From a checkpoint of a small mixture-of-experts model trained on Wikipedia: width 128, 128 experts in each of 9 layers.
Below are experts of layer 6 (counted from 0) of a mixture-of-experts language model. Rows are named router (the router's row for the expert), up (a neuron's input weights, with its number), down (a neuron's output weights, with its number) and show model dimensions 0-127. Each number is 128 + 32 x the weight over its row's rms, rounded and kept within 0 to 255. Numbers have three digits each.
After each expert's rows: a language model's description of what the expert responds to. This comes from a sample of Wikipedia text that the model never trained on.

# expert 46
router:104103142156105134102119117109112111169178078159121109136087134115144164135139141111148184137137125204155155098112086156111147124191191056099091156135176093156157179087148099107143195108153148137121118145144082073147130203133130145106106135127118071099131092072125078196155171083178157109088147074101119120173177137131174161080158116151163155108099102128109078105098136103133106121089
up1:122070159120134143144102038181152186163098126107119102173094153090128105073087132165154086127088102109149103152159133064078130183135092125097126156147097153097116121116121114127087081143102135108154120149131131120154127092164075107066115144130145130104169103126181180160111076150116108151150097147207115124073099193108133115122072126109141112128163071072092124141139090177057119144098
down1:117106068106124166152111171081152106172140080120164121102132138114080125146124139112147162070134090169134084166146189196160110119118112101172114142124115145130164131066166101157145148155162120140123120132167154187095173139145108090108092167113090137158219075148136131149095130172143095130090147060131120131173145142135074145116187123201150098119153138126088125122198121129175158051106
up2:167126097131166133146156096181166119134111172120147159076178099138171117121193065136128154156174152110087050150112126130157178130123139149084144092113079135091101070140098162098101171165125109082163142170108133154127132167109099120099133100103191121134042167125107141124113144172063146155099165159148091122123108140146093112140097124153157135193081164134144160174143102092106123218131
down2:067101161076064104092131101122126085100160044145176161163124141136112142241105114089131130137139137128130145137134090111073146092141108120139177120119153135168133141121149103138140170114177149106189183141148127109110102144103131099193092133188109147145117126116129099131133102080146179143132131085128150175113145172155176097125197152144102151142097189059076180099108138101078120115133
It responds to: Event and year nouns. Nouns for events and time periods after a year, such as election, season, Championships, census, and the final digits of years.

# expert 3
router:163141188102145098158153096146108177118087103136090127156145183118155114053200126155098172145084104154098133169121127077124118087055117171110099058152097106147165176095162112190168152142168070137158090126121111140139106109105161062100140142136141106155150167110144126094190159155101098160142138146161118098128154163162176149131166157138122140141152167126151121144103107122185066191102
up1:137210130074113173099115121100154096157118117106118122195129110052157146112119164091172046144105127125129130181156189087161105126136136150129164132154127155117110130107074128155165131105135084153095150122162121087083134075084097167107123083121159131098126109133149108117135200097130105116149111120151138094117097072097090164066171103153172065122091148099151056107123189102135125111184
down1:134143085120099136105122151060085142123147136111111127126109161149125167065088099112077147170196180145083146127142158074112063165096079115143136176135101121166103102152072086182106105117193115142156129114118155114163153100115037124155136124135200125107144089100116084117122160153133138117116174079125064132169113142076095132145122151148116157029145118114140159149143150112078170110109
up2:109128113124068073128148131137049122113192165073187149056103174083118113110136135117154138170148077098106153145128145158137069128149106105115154177124151137093177153081094144171077129134120145101102123070116136111156211123138119115111096095156100149086106104115084214140057110188067133121126129118152132174136132117133134115138159160107167101130107150129143087160176141108175117112179
down2:130097097126197143114191098108000132181120129158089136136117138102154107088119138120154129130169072119138157162080160131128088099151033147142099120095081078129108136121119109126103114123144104118157146147140136132163134116104114166165181058123135140084124159146109120133088154108146155108161104149191134135170102101108134079169186153148130162127121076144203141159128103111169082130170
It responds to: Mid-word em/um/is syllables. Word-internal pieces like em, um, is, om, us inside longer words and names, e.g. heg-em-onic, posth-um-ously, Jér-us-alem, Az-iz.

# expert 54
router:114111076136166187103152125127109108111132058115105122108140089191088115117176167082138097139150127172147155202066190126112150079113135117112143126101107093113100138174126167116148125109107141135142124080114111148152147083123140139063154173171134148166054101086111110118143188104167149151165105130109153105141148100152066138178174089135086114087141128165091090085195084188132085108120
up4:061104171110142140154111104140195116146109162119157142124085174109166130096123095096159104099057051121107193099164143166112166151124137073112133091139113143167113039112178154170144078135115146129106068145122167160133145140124121136148104116151134173098194081185112199131118136158160125088180109098189090135153121153098123132111150186126104147145109154149149170156141171105125163145088
down4:147149158156144117103058117141130171165128131121169116202132143129104133183164083105124072121116051100168152134130176135114063137104154097168181108149138107183165165188114152076128104069111131111106108105128143124144135141123121147112152145212103151132122196171132135152085160117134202163116150085167147141154126131135092144087101102116096148129173184078136153115146086209094130150107
up5:086130105119157119152131157118141155160131111101114149115108139104174130081126112183094165125124074116083128110146122164088185144141085129126126115152058158166089097152164120052127176087128110181133156055184114179118153109034088169145135074095125110129182128106229150152101114098159131090126112135126122093082159125104125079141126091114121158133080109128105135116106088185128124186139
down5:148147122148167113072134161069094146180111118128066121132136107185169139100123145118112207111108145067132114153130111137194149086122150130112201097167091133077144138144158082110134141129145145114182099136164125168102118106115169118139161122185107128116109097143148134100138152091165132077138207154180164127159080057151129118176136108114111107142094124113115165075179081122216164156141
It responds to: Capital-letter abbreviations. Capital letters inside abbreviations, initialisms, and country codes, such as RBI, MBE, R&B, WAL, SVK.

# expert 51
router:133046156132125058185149081072120146128113171184144127148147152098073135149143134095166143140090168075116100129118116086151146148137145103164162121132096149121102070176169101136098114197065132103133167141155094128116128171063103121151146120149135185113142132207165149144123116211137138105157143145088128182125157172094092173154145120118143148162157126164172111079165178116129107139164
up4:172150069087087087137126171107174135167095147128127064186150130129111141140087111103152107148109090142158196098076113103200150095127141160178126080080143154101134092157083107108083113138068074148082129119100141094149128113086179169094115162137113160191125118133139111134134081143183168159139112076147171185126101146103089143146110094141143111155138111087066174143108120070139175121128
down4:156097203128068176094114150119092114155114182175084093126197145107162112156107085089125096089175183135147105126160078124129161116141152152097117131093069101188133159141106152063209145112110144151111134103132107130131109125144100082110110106168098165100072199153156134116140133084093075138142138079131168091118164108186114125144138208133100172140109151120157113103110155134126114150082
up5:149113087086130149104117165157132143093106106197123135177155115125129147157110109155097154093096117185109157111179125067077114092125120122089131186175171202131086129094160190156121140121107169139163167183146163148150136134169098185133103146082127127152210113122106093188095129137180138115100122181109127152044137085108071109110104164113075137125074143128130121125096138133124166138078
down5:149123183091068127090164109177063145101142126135161206138148071173145156152109111134135091113113071128173157131115152096110092149100073066159132139118114025158138096151113176136073191154175132075171122134119124147142142113125119112140105170079187162108152105136130131134085109169173161121131085161118100124124143134060159093105122149171101089118151164134134111112104119179137076153122
It responds to: Clause-opening connectives. Subordinators and sentence-opening connectives in prose, e.g. because, while, when, that, However, After, Among, Since.

# expert 50
router:132103107164070079094143133190128185088087194104138140063166086137150101139106097148158171143084146100122116078083104148150084124143113148174163102147158102104157120126120201157170139118043111121127167164070138147062153115125086171138165104143141187112125157130186165132098151175110187114130110124124142082115098138088123065106085113141144158150155119144107184115150116140140080127149
up4:124128115142109169104182130158214141143207111131109142169153126125145134115052197174150100091169116205092104136146132177115159151140146115112099079144085118109078150122173081091095190134166196096143132157106154146148115117135132135147104161125120156052086104105111065125082153158157120163129110080162115118161135112087143158096120169149061128128124124128102097147139128163073167147116
down4:094135169180131088094108119150135107110163119129114160110215139149155101097117126115094110189147144094134072158149094123105209143102148169120089128115125113131049127132089181121109134201172174130072135131174120118113142169116104150112127147159132107082136083166112089093121062185185120147076158143118177121114139137122191138216155164144094153116148121129140150096137105170107173088116
up5:161143101070210131169151103173178082140140119193100088095096100092102156096107084167155162109147108100080116149096116127148142143131126102169146155091113168150105078102161127127119136151139104152118102109103158130140119058122098134167111147150174140078220122091089164181090127166100141109196146099131137112133122141152058134095144080141142093124051147149065132170126109167126083130139
down5:089143081134137093132100086159123092112123168133195126119149141127142081153126171120096119129159159170123176122165126141128166190121121114140109141114121165165148055188111065183139097135082158094159154143132173147132154120151187131127155181135124173133131082114169156127129149147031068153170118100150134164124093077142133110145067179177096153119117180069125108108196131113086114084133
It responds to: for, in, word-initial stems. The preposition for and similar words, plus word-start stems like inter, cont, prot, sup, as in cont-aining, d-et-erministic.

# expert 28
router:108092130181077102135215101098148172138149131118140080123091098155106096129081080095187152156161116180119141152136137170131150121076142151128121099137180117117106176112157077086128072110106108111112203112176127111132126103151128133145147098151124154173125070122191133146084162122114176135081124167173209104136157140113131106116057133132168108163092107086073095130111065142141110095165
up0:089166154136122081095146124090145147139070118148132133100154170114155138129115135214155203070152141055141115158081077167124123106086146135137187126143085095145124129172096119143089139089124073142088115128123125129186150150140128098084123058143182097127114138205153143178134129181100173189078092079152139117156162096171140114142144180163119147099073160141147139139161127160150130124154
down0:167150162109095080092075107132135041185140112132110155108078062147137127099139061123141150125187074124073142114134111086179180160082131111141185114105146094102114121133127166091128145137111085112079126149137130107175148164135131128108154161097135150140121102106159055109152099128124130141092126124140161168130134156165158072128146051206104174055168097142139129136131138167105172177133
up1:140101142129120181146185101177149132115098132189116186169156159071141098132038066134097133130137095133134123128108082149168083113146123092185154084120151121186101124133152129113141140102122125098116130094138071190154076164170140176180190184137165106098119133149087137187137146113095148133139110139147117109116142141144144180192141129106132087144069198124197133172107134122163101129107
down1:125122111141100107156105098071151170093168119193184159164104121202156053150175196147090163103176089092140110106148107125177119105163057177126149121125119096090090148160124107098134136091154129103137150120082131146171109158115163119095170138125148144096154133174121134150110145156203070109091178164162142152138157072114131122134133123135052144107154088098126088069084136118089129152134
It responds to: Units after numbers. Measurement units and closing pieces right after numbers, like km/h, lb, mi, ha, and the second of paired figures such as "average".

# expert 10
router:192031126155159123118187184081097186141100108097146132106097124069125123125099063147108139180147083127107142146129177180130153172131115141138099129128154116146161170066160053130111112137141124139139188129146141125149140097126163115150174141160091139091104091152131136157080185114105170112189118157138143088108067137118158129116101100052167104127097113140140148133099118191120161092177
up4:184138163085172086148131101127183157143148108153124124129125165090184145132100128178088157107163159142131142129140103187177110140210153103116112102088096117135121107113102089146088135082080134146149156091159115123159125149170135088165149121177129089140146123088082166138157105160116132180085112114084123142146087191145085059084155134119153145103060172168155084130154072170190095172142
down4:110129183113106148142163163145151092080166168154165140130152080139085120136094104147134151057151112137181125158104162057189177090103182145143143084130098135166121139144142170143116124112129134081053131189106140108121083101185147156155129151130104164148078117148106119151128156132155138091147139170104123184131123059144092207091143183127112179109105115108076201161107165132116094116149
up5:185162143075121151117123123131109108134120144116105149122127150105097100137111194105133190097123124158146145095060161141131111122153080096115240178142146128149136075177142125179160193112149132110195114130038124120135089152121105109127128164096126189171116120116085100108089157122113149144140088088175142103132134173106105128096103152172099131132146157071151072183120180070104098125142
down5:068107169135103141163105141148111136118208132145132181149152099177113088190180177140136176156140141101093092138138094102142137109191136139122182073138102170118143102096117135080118130164088134116135104090127121118133121073118148120130186121181149076165090119141185139140162176135200154137184108172127130210159086157138154159134142113089084122150117157155116073099101161127145139180187
It responds to: Pre-number connectors. Spaces, separators and short words placed right before a number, such as "age of", "km^{", "(", "°N", table pipes and semicolons.

# expert 19
router:102123130120104127127131099156076157140117148163089096174127127144189134059090137116104136077134137104116089097149086150153176128086150107108098177195121118145136145143147087139075157147169119094160124118115173129102126133220162119172133108179216114179175097130082127128105135054092095115076161140141056166155182131117087145168111102173121123102169144121176135147102187125126119127138
up1:136086217148158075118121121108132187138063119140124156068134176133111122118124128089148162046138154162136127113103083134071106150109149142080062128080131156162079147104114104123142160144173157139113068163135137213155161168098129145142129088121118114058119114116163147118193135150053113125141122099124112092102087117112144143154151161157102095071137179101172109146112072134113131143162
down1:153148076130129093145145071131143187145167156085143101134120109089120150158138145092108120183108141120167140112108098127101104175082103138132112165150107182116109082118141130105079129133149110099079104155170087146159169156142116093165154098149143171046107135129099115115085144228129175081080164118117097143217180084108172111142074107155132104130178114123104100163101130121156136079193
up2:132113221141108068143162107166111150141163067135158131129088133090157137144089077109117112084166108054147082123131117157148077165172129100154117090137175200174074130091147163127124113097120189116097078116147189196153139098146098105151105100075122119095161123111146118083111149121140156177146174081098115143093133116126169128121099166112099109130129094104170132215119156118101101131117
down2:093141185139143161115164112076051163132114127123131064136129107146185147041073146147156095086122098087163161182187138152093159141115142130118087128139095112083152181099087142139160111117114151143093140109109070072108174137146143154136142126168143116121086136088127168088145152123089091175135127118128097190126032138104122117184134090140150145176073108119109119114159079145129139125069
It responds to: Single-consonant pieces. Lone consonant or short consonant-cluster pieces inside compounds and foreign names, e.g. ship-w-recks, Stutt-g-art, Grindel-w-ald, to-pp-led.

# expert 2
router:122083163092143122134153111137090148124166188177079148089125139121106149180117087130112143083170181094096060099160102081123152082134136121132109146131127134155054078103152092163166130127076133115137072154143144163159108129127177156166078086131150155146090132119106126176192180148145169103198144072184162115108224157149152128113107154091142093128145166112160109101097151149153129136153
up3:183177093114106155112106101151146113120064143081146086132045152146115058110125160145147126167144112109102086134156119126157106177118150177130092156139168152095131134150106143194126123119144174103116087122121095165098128150123164070143138139134206079060166103050081100146157149138048105177148138165142128143127121099112095114130116137115127143117127154185136177113151117145138124031090
down3:118141160109135128158091118092178109204094121101133147166173153068110184095172097088149041076094166141158110135100070147122125128117148142127123113139168131119112144079155123135158086064176127165125167193084150181063150170115106097112144133185147081130120087116090132122142128108085133148093184108136169182100168188114121134107165135168165165087130132107185126133119153139164144131141
up4:165117112070130126121148117064159156157110134126141146148097110143169144142150104146100133123145093112128194165118126128148145131174186090145143145071117074089109090118171080083124035110104093173129147181151175138122130174106065181059120109142170101133143124168138117163141124081134116161099145181175092157089139132127130127183095181125165152145061163141096136119127195136062128168123
down4:116129101121164164161164142161119126183147112105086121113121071096172152058128129116155068131104139132132073079108168121101094145071108148147051136092179137091226157105167157116071156110127106124128165128117073138102113083157135208175111117103113135164124103156093120140116084074082198135073124124098114106092091102109135131117155107143074133114146163118156099162169085124101118117113
It responds to: Verb suffixes, reporting verbs. Verb endings -ing and -ed and reporting verbs in reviews and narration, such as called it, stating that, wrote, took.

# expert 34
router:146170123156114121104125114140071159140126062071137177111111089164094128175142168113105128191153151078112107090142223177148124171168094101104156101133209130163139117130085108118122180092111121142161149156138184132118089134079156163098125159168107143130117112120143122070149114084107149110110170156115171174111194115132129078122107198200134135122107117113071145135094125116103182115158
up0:149114114114142172156089144141100139167105120142102102112105137152185139106078013094174111113075161150101108096140113054094084082144173085140090052142165142108136173098091123122176072112114178121145119120121080134097115097159165123125127117141124148108146130109106187132104142120147091085174113183113100158138150117208086145148077122111105171158119069123123083098113129077137128126086
down0:146153125117134141100112107110150163202131139092096073095161143174087141093088052068106145072100151073114180154152131193111109149128148124126100144114133080153137140151093082161170143105108119125078218119087091129150128172135167141163149101090145110041110141152117152148101119100086102081106136117083134111120161111146094139112122158122096205098073108167151119090164107161111159098098
up1:168171173123161096129152106115135129139128160178078149070125116091119142121118123120152150115125177177061113131105123125067133149168195149114144125081086108129162097109122079146152160143084154076151082125088109180173108076142148109174040147125153102139103097149138132184168140119109096109137125141181137163129147156122117080130159104107156184148086094198221119166089131126143173148155
down1:084140180116119103070109076125118120117202111121159172123225122145081105170144113121136131133087098144134107135112151188127191153133144122132108151118142118149169093111128108116180142157153205121106109112144170100132135165136150148140155145110152123108150114061097083194152106123165159067098122067106131115072130186173153142099094114126153137108074218102117167161129071136093131167142
It responds to: Table and list separators. Pipes, semicolons, closing parentheses and dashes separating cells in tables and discographies, e.g. "Digital download; streaming", " | — |", " | N/A".

# expert 17
router:103126122143136136141144125107130149119071116104112110110135076167127153100126141088112084187101133182182149087148153177189124118114114147132059120172135177097138096072092132146128133138139125156162158119065145160129162110109081136094127110135115092123126093107099141092105078163164114106123092057122048100102151161076117099124171136157214165160181099124185174180070105108113188139126
up4:091143118161097136168156094108153154131113155120030173118106178135195159073091122139159191129030158142058130131075115154093180140108164152179189132111115118133110151153123164123174094123152145206124092112088075122201075134150129137130101127120148103116082128098136168147142112104078149125085136107133142110072108170141166118128109099111098143085108127131123123162126108174116154157114
down4:135177119150148132109127185130114043127125125133088162157169143100116100175124114131168126128090134116143114121079151171123141117129041083120165156132120128127174124094138106127144110150130095151079170133159203157114146150101131196112126163088154130144103153073139144074111095122153068092171070129111136120066165157129092128134112108121241126107159151161106118180126193092149076151100
up5:132102112108176116198153125145157159149145157100103137142133156181146116093167150119045094121155164093110126124104123124117152180128186136147150107160129169142185131138122134125085127176093121171163090135148108176118093111173111195104126124164152106109165153137134080141106116118163089114126130106112079104149144188159181089091148103129049122106080112195082132215167176171113185107152
down5:106141084126172117128122123131153138153137124123188104063150132168133130133098152157061180134073082094130142155111114196151164122116088122164105107098130135097123100104074217154119102164143104190137079130117130126095132165173144117096091114161137116148164137119120129133039135110129118064192102099099072117125110152136116172156170153179145137097069126075173131121124138184183105170083
It responds to: Foreign name fragments. Consonant-led mid-word pieces of Spanish, Slavic and other foreign names and places, e.g. San Martín, Roosevelt, Bydgoszcz, Suárez.

# expert 52
router:115150089167124151125105112099091068077183126198127170082107110054066086109080162100086103129106182101185144096116101124134152154110087168096157087181112132096140143084151117115140127118134107135143097133144143118106132170163150173072108170170125128138175123134097118099098120133159147171140161157077155115157182102103176121109120123123067127105168162105101069091068085093085104123084
up1:112110114090171095106103127132121120136132205118113141133191147138170154255120087090093127133128112136170218118159115086140102155143130115081111114139136120179080131121130132095157130083128163147109143128137124125128136144103130093198135077086153110163103115122112133167111150096177117094117169107152168084101081131163147125148093139114144172125169218138193136165135159102180113091111
down1:126078105143172106163145130132072158095102113103118116094104142093086111051116158143103130087071125117181160168080200140112155150156188093083153123125073119095118145144141170050151119154106156149135125111131134146100125201130131084159062123152124136145159107145109106152062150164123129174152125101092168173154175157100121090075138156108078147139149126111095058149078129166096120117171
up2:138083085121141128105155116103129141133149179109165160105196139076162155160168124137137159091162154121097119099144127087112155071129083119141167123142140149140059091148061115158110089177137115129149121105128172137114132203135165095193094051136081105162125126183100139138158100171046083120143109092163122142125108205118183132150133151124194181116127159145156107185121154146122120093118
down2:090189088180136142113102110116131114124183116166090153098086104123076106109118080188055067123140114140142073138153116117151144161097137147093118114090108134084116126134179075093112129157076141117092112131153089104106160155109188179136069114109121160142137098126145132086098160120130130154097142098101155192095092104118174117072173116129062141105126128083089117087065107037156121156126
It responds to: Parenthetical content endings. Tokens inside parentheses just before the closing bracket, such as digits, quotes, "population", "(now", "(loan", and CJK byte fragments.

# expert 6
router:104086081160156165110121152094129172164142029075131161102095097163096182153166114119090076172153107126129101220178171091128142069088093138124131101129150139162148097131121115113147088155098144112131144138117152058105096139081116125088163198136128112138069141144124154099088132111113105118172141153089191186105078159132089149133155133129105069113127082110099155147100097134133167143134
up5:094117145099113111162144120164117083163119130137116136085140168122174188121105100111134139107080138117116165105136108115137069127158091088100081088128161138122142201102102117152163136199191116115197193174156184131132114160174135131141133108112149138171136110083094180136173076099089099133052131091135096145112195138126066148111099105168154089156129085112099158156102129112123116200178
down5:137166058135159068094126120114174058125122152179127131136130134107117145068175139135103112122131166102143173169128106109127114134180126112109135133149070127148110115190129068119063106172090177170139112079163156157084129072161091111130154145112128099145131090121121087121161125077145117118141039178152182154164086087119201169137161182130157079129152158105177151134128108120169151157115
up6:124124130123135169185091119120115123161152119130141161169080130097148111151105117112133143138059172130176121097110127163096133074132155146113118166130114147110123187119081151109132125149175184159103190095115113075161120112206122180154132137157206085123113107140095104111120124073136191100106115111136147116106122093208072130200130127086128167147073097145076063098196162133142128145087
down6:134156172155161184120144129153133140070111080141157130171141135129059131113164158166127068168141097126184113112156162127132151128108155140129083199087110143066097161128175145146165119146152193091122147131087109108131130078138121086100131080091099164131157113132101160065197209138120189149150107162093156081105150140134071171180141115106134164102123107181139100105168141121131147152072
It responds to: Table cell separators. Pipe separators, dashes, and commas between numbers in sports statistics tables and score lists, such as 17 | 0, 6–2, 1,780.

# expert 31
router:156159179134068071136117138146117133124125153095166168086145090123134151033113167163107155158106107100159122091071156191173091194106156206170134127091118142091082125124135155096151116104172118101069141191113130156148140108142111076173128114157141135140130133082094120126154077132097090100108151151147082101184105078131179169085062130148142178122149153111169136151130126102150125145100
up1:124085091083113098158124163113160127104145123109096114133157149088130123111128061083100164158149138160090161132083124142153101136109054121145183120077130105126061045118139183180150113115091088133114097111141118130132097126138087140166100061104119188094145153190164137133117111097131097127139089138144179126108140071157103100124139182112152099117096210141173176157063126122172112191152
down1:107050146168125167133107130121098140107183123126115152208149084112158166110129176031124144125054140153093158091109129181063182133154125148172130154100124157157085123113170088100104160189127101168082103165083145067125117149184136113133105138118103169099091100114129133138103114101123152101108179117101171127126205130097151105107099096104186110107153084131153134162119165109146117107113
up2:156135107110116136197149192087128114128142098105107190175095119105101129137125150087108167070146172171134163163092135113160054144114157115091129086156147100108143108139164164088152172061128150075076113109164096113182127167137125152142136170073120134090121123124160112158154147109131173101098074144140149101122153146165133098220142060127123086071069120134130124155153077173175117117121
down2:118114199090151126134172171107120119135129180140168182199166141137176124213104113076095135117111178113120137146151113124130102128147113082122120089150168124166140111113147083124134110123159083142108125126187112102115187163151183132152090100120144146046130078101114140167159174139082164171145185116151163065082142189075125138148192098092134153095147131113110125160092102099132155133177
It responds to: Learned word stems. Greek/Latin stems before -ic, -ical or -y endings, especially olog, plus starts like commun, ident, polit, as in dermatologic, technologies.

# expert 14
router:107023115139163180092133091154093106103088184115162113139111174113115113187110135115184165151095182081127110157104115107116144106164060107122168084124152136154142102170100120132058087174062167138139078111127108181147178140115119155172140105146130154112178134160111111115104140200074161109179099118143142149097154127103127162125097096120132132146105106157179133147175175128115140176165
up4:189135146201128094171169110154142136101104127131159071108130150074126123105131119130144152168091126121159083157120110132087130061105141141183167171092159169120085086104143124094142104128135131114180132139099078133096120129197111115105152153114113152120087138117146082169055120110098120139119117113025129157155064164092071103143207139106144132129069122081128117113164097122164125064090
down4:154170128146188168108163151092133113156100126182105181177074076094109144124148137081155183121088146122151132148100133136100210090139149083112142092068108152134153150139109123138144124089120123141132169143173126132131168123110072033116115131139101177111120087130087107110143056143159136169112095107116144138165107163096139059051145123168161105118188168169140156101115134089134125081174
up5:144115106178106109146225134087134173136090136138180100148065190118190114132113057135128139172122153167162142125086173142126113115066149140163119164073173149100178171150112094124145068150117070169146154127143114122161179126117155084128162151148069150106147105096071061140149216136148107149132104118129087080134079108118120121165115118137134153159111122106119134170127156114180135116137
down5:127108128178168104119153136125109151142126151150144105195077127117140107148139124163112181103062132105139101120154128132079180092128085108099165078127136133119165182088146116085115129143111087133146123132173103110120142116186095118105165152157009126100124115094095068117089202104138086106150149111102139135139084189106099193110133044116139107096160109095161100174156145075173148138147
It responds to: Prepositions after verbs. Prepositions and the infinitive to after verbs or nouns, such as continued to, remained in, over, under, into, due to.

# expert 53
router:091087184117105142131107183168151120120119129109117105156094146108112117153144113184131169112116133126101115120059097141131064105159118058127139105106134144205184121118151107117096156190090107110141046136134123118130125129131092180094046098073139164140171130044153177120127076147106111111167133106110134156084098165120068091147098118071190126148104158123111141155166151119124167137179
up4:088145115121111156127137165169108132141111184035121105062157145150120085102129087132053113083175196129179163142156131120096139132144178097104126143137160116082083120092162130080131159099082142137207120116163157122075111104085135120148092060150087082130120112154164140114136174114116132093171139131126161103178159106108154170126121130065114067127191105136181145123160103162140160142116
down4:178088139134132110144106102079183105156198073104148103151082129112097170149069094102149182120117102084129092156153114129158130125118159142134140146096127167155100115136117106078148107063175101125121135130104065098169146183147100172184175161146102142117159207202083082116141125139157150148104123056139106159137159132077122105107136048096121129122109141105142154132129181166126131157184
up5:160181090133191129208090122121110118120112115081139119133195100157102095130072119128060150169163056113147142096123168165177201176150108137076136111135159170103137156108104133133132166114160112156185125155107144117107142172200134113153165119124170119128158096143135128101136081109102091187107162140106147135123146082164144171140217140149128149107187138105140156188126117111085121162105
down5:161160133131043159140131087092127131192103074131103201092131139077092082086099102150117109143120061145150150102071121168166155095137153099122173162089163108130144126147118091121163108091138129118120097131091092154083167086127104077172112098091157104114171132094149111142111161069172095104126094142099138154111101127157187238132155122118136152128120157135156175150159117186115167133131
It responds to: Prepositions in biographies. Prepositions and labels linking roles to institutions and places in biographies and infoboxes, e.g. of, at the University of, Country:, =.

# expert 40
router:144139166113170135199143140117121114130084170078096088103151145123119152058133148143069124120120126114094162109140121112076144207087135150062187090129120058119130114128119118181081123087110103123122138095110150121133147137095130066202181128089167115149127101143106118077169096137183074189095125133151128114170120099160116141126130123142165115165187213148127137102086117073099099146099
up1:129147170101084144103125111132131143139115102165193125135137150124096199177086052167127120107171104124126088167080116079193134122060124147091152136129165152131150215150120088173099158119110124134111101090162070175124121255144114164080086134088119148115149125104147109163102085125126147129134096125122137122147174091132055130158149144138142120070122081132088140158129146120143126116111
down1:130107101091169120178125078129100132156141116084148147113115137183159122138142145149162130154137107170155111175126121096133100091087078140114140119103161113172105151131116118134145140115133160114131225098086182124094157106145098102102156147166124103132144177126151161099086144183145127150056141126093008173126080171120104131166145176166110144115067150118184111111089059095102083073113
up2:110169127065142116112105205125133144163125093191135100124107134108137118176076090102122092143064062129182112108127133121177096152163203158183132115121183131167116063145154144156132057075080089101096143147153177150125097090086126136104108161145160134089115127164184131155130078149105121089157121101193120174148143111133166146085149163153134142144121081102110120146144166084131175155114
down2:107132143161092157079137133049123151144111166145164135183203085147104180144134168125179129107119081115143173108197149123108114093195126132125148114179123094126094109089139034115121185097134107150099101147129119119150095140132173042146142192078121161165147153123095130098158110097154104136092077115092145127147128119093155087162170126158138212142125107103125133122171115160147152106103
It responds to: Foreign-name word pieces. Middle pieces of foreign names and words, including UTF-8 byte fragments for ß, ù, Japanese kana, plus pieces like Man-h-attan.

# expert 26
router:086137088124145130101110102082093162164065135083154145153081143155130133081183182150123177125156106153164168166088181112168154179178131117175145100136141111106164103102117140174092123113137142108107132092098047076166098127140125167103154138117111117184059148117146150110125067162127126075125042106066069146104069139120094126116137130145143145166084102122127161171106129109113167101147
up4:103117106112124086100145125151181087151108096102086109173129110165161105166138123180114122157142112091082111119152135156135066127121107168140079128082104134149122144162169109176125142155101129157036102152146097160134165076135106086145103078087120095079128150203129105145100142117117159132082153116208084077109151159118082126164133141122153139133119177203083156074167131218149113127110
down4:173122174130113163110163125134123047102081148078130142132092133174106146181167135142092135088081115145119158148144146205169126171128169128182092155090094132155164202143163111155157143122121183091067123153082025140146118137145129090147140109133106145154138143184137124118135141149161200135083168112164100152125134039165070128103130109137136158099108126140113163145144104143164150099128
up5:143134098141192104108131062136156067124172187128155187136148133119169049144099139083087108090185143131132113087085134121124134149129138169111129170064158166109157127170081110150108141142154135146185142103175139152108108093204141164144146165162096132157089099113172099140096147104114124090084149157111077088131120069125061107126174107150152185118102117092111143083157070131138162122100
down5:119079061099152138152100102127144127167153138117114170145078133137062102129055181145110134111181155143100115087133146134101080168164121143159174141168099117109133147124152095140096142109201119129120129081174057131204111105074138166111151102119034147128127133085149127131150094147085171094099157179196134138125147151137070134109159153115137180152180123109120143069166097102124153153133
It responds to: Place-name beginnings. First capitalized piece of a place or proper name after in, of or a pipe, such as San, Cal(abar), Do(ha), Atl(as).

# expert 35
router:093058144101138074096112112079106120138105190183125174141128138110113105151095127104123095109134174084116090116174094071124171081168154143152086122087144172172051106136118105111171082145101144098133150112175115126087061078155099192141082066121181141110089126115138140189166141118158176115142162137123149142139156097153170123120109103080150100153117144162172109160095157112104103184103
up3:132146197135125058153166158129086111160101148151145100137110153125100097137132162144126177185181158122160136110118120169101094092125094207188147207097138165130199162151099149111087140054137097097082084093102134136176085163133185100150106157170114110114158138076133122106159099143119155110137097154134159106162123141106116112096131094037164167111088122136105092123092143153116169107113
down3:119128120086154127112105026149139094130158151118160113141195159143101175134133110174115160076139155123076076067090148092182091149137159118137154103144120168126127040136110145133107140104074136152170089088114178129104200148086184199167102146144132103072104173093104163121123133162125104141169116130155139082122109086124144140111133129100071132131093189127093153132158158157134148076118
up4:130146097143169096150077143141122135122162090175160088116137118132074169126138173182101128120105144136179097101123101138065073148113096170125131113148140163139114165165191172100112137183204125119090117108088121163136169116123155107103111166054182097093129141141156168160131138057138108109143132174067086148138122085134091108103144174085142196138080149137167081178069161156120105118112
down4:095047127174146133097111114114122182081135156147207134173096138087193134120126082086108149102072140130126171143115158132121215142119116123098189100152127095125110130180147111084163132133187157090070149125129124131174121154122070108087082159110149099098143189121109115170131084072062140137110114154089122154128113114158144125112150143109110102110147148168143098169080087164151084066126
It responds to: Past verbs and particles. Past-tense and participle verbs after was/were and phrasal particles, e.g. made, began, published, laid down, shot down, grew up.

# expert 18
router:097127130158075094122134086116131171135108108108151091136132100190169122041114159178171093136158111182109125103093161143128124104108191155161156126137107106117088182112110097135106099115175121195145157143151121162163137102155146095134190104163133094180134145125161083131091191079095126131067138170138131065108140137090170133085087124146095141204128084125146113121083116166187118073157
up0:139139160087122171164130135113122192129101120121118107146135140150163082092128100152095144081160136117139173151058125137050131116083120081105141106141138087110148062100113127081170155152068088101095123068080113120098088150161146153134128075058176134132106101134174151153128201117120181122075115154072177127124125187115109099140124167165089120128130182153184099102179124106159154160100
down0:086168167075167114133110149126138081094203112145147184166186075132126150164128153097099157101129097087130095116068083131135144126091130148145156120130146153079083099155168215096096130143098113085090060157136179168164117140136125152123167151070080098168136124104133109116098163163154136136179153149108162096150186141176151062134093161085150128112134156172107111152079142129134098155142
up1:117125067133167136102133127131135103137169092130104149138079191093085216126188095106111142145162177126073158153130118106206140093105117169175145131166119152138151128107109118108122137124108148127143104113208057106143141144148142085154108137123173163112093166124193146171097103126165152106109063113143101132142104120164103090121173187094092119160141155129124100121141148243117125085108
down1:153153134179125176123176118110071059163206122179125065142159120139099158094143106089100180081090117172140141119129049090134144113125076145133170126107167163131094088111120150097158147104183073168140099093144165116097166146115099122117076079145095101152124080105124143161127144072135150124065106140124158068089136149113103147121175140148142105143099188140109087131109138100191107147164
It responds to: Consonants opening word stems. Consonant pieces that start or continue a word stem in technical or everyday nouns, such as carbon, vehicle, gene, cavity, lb.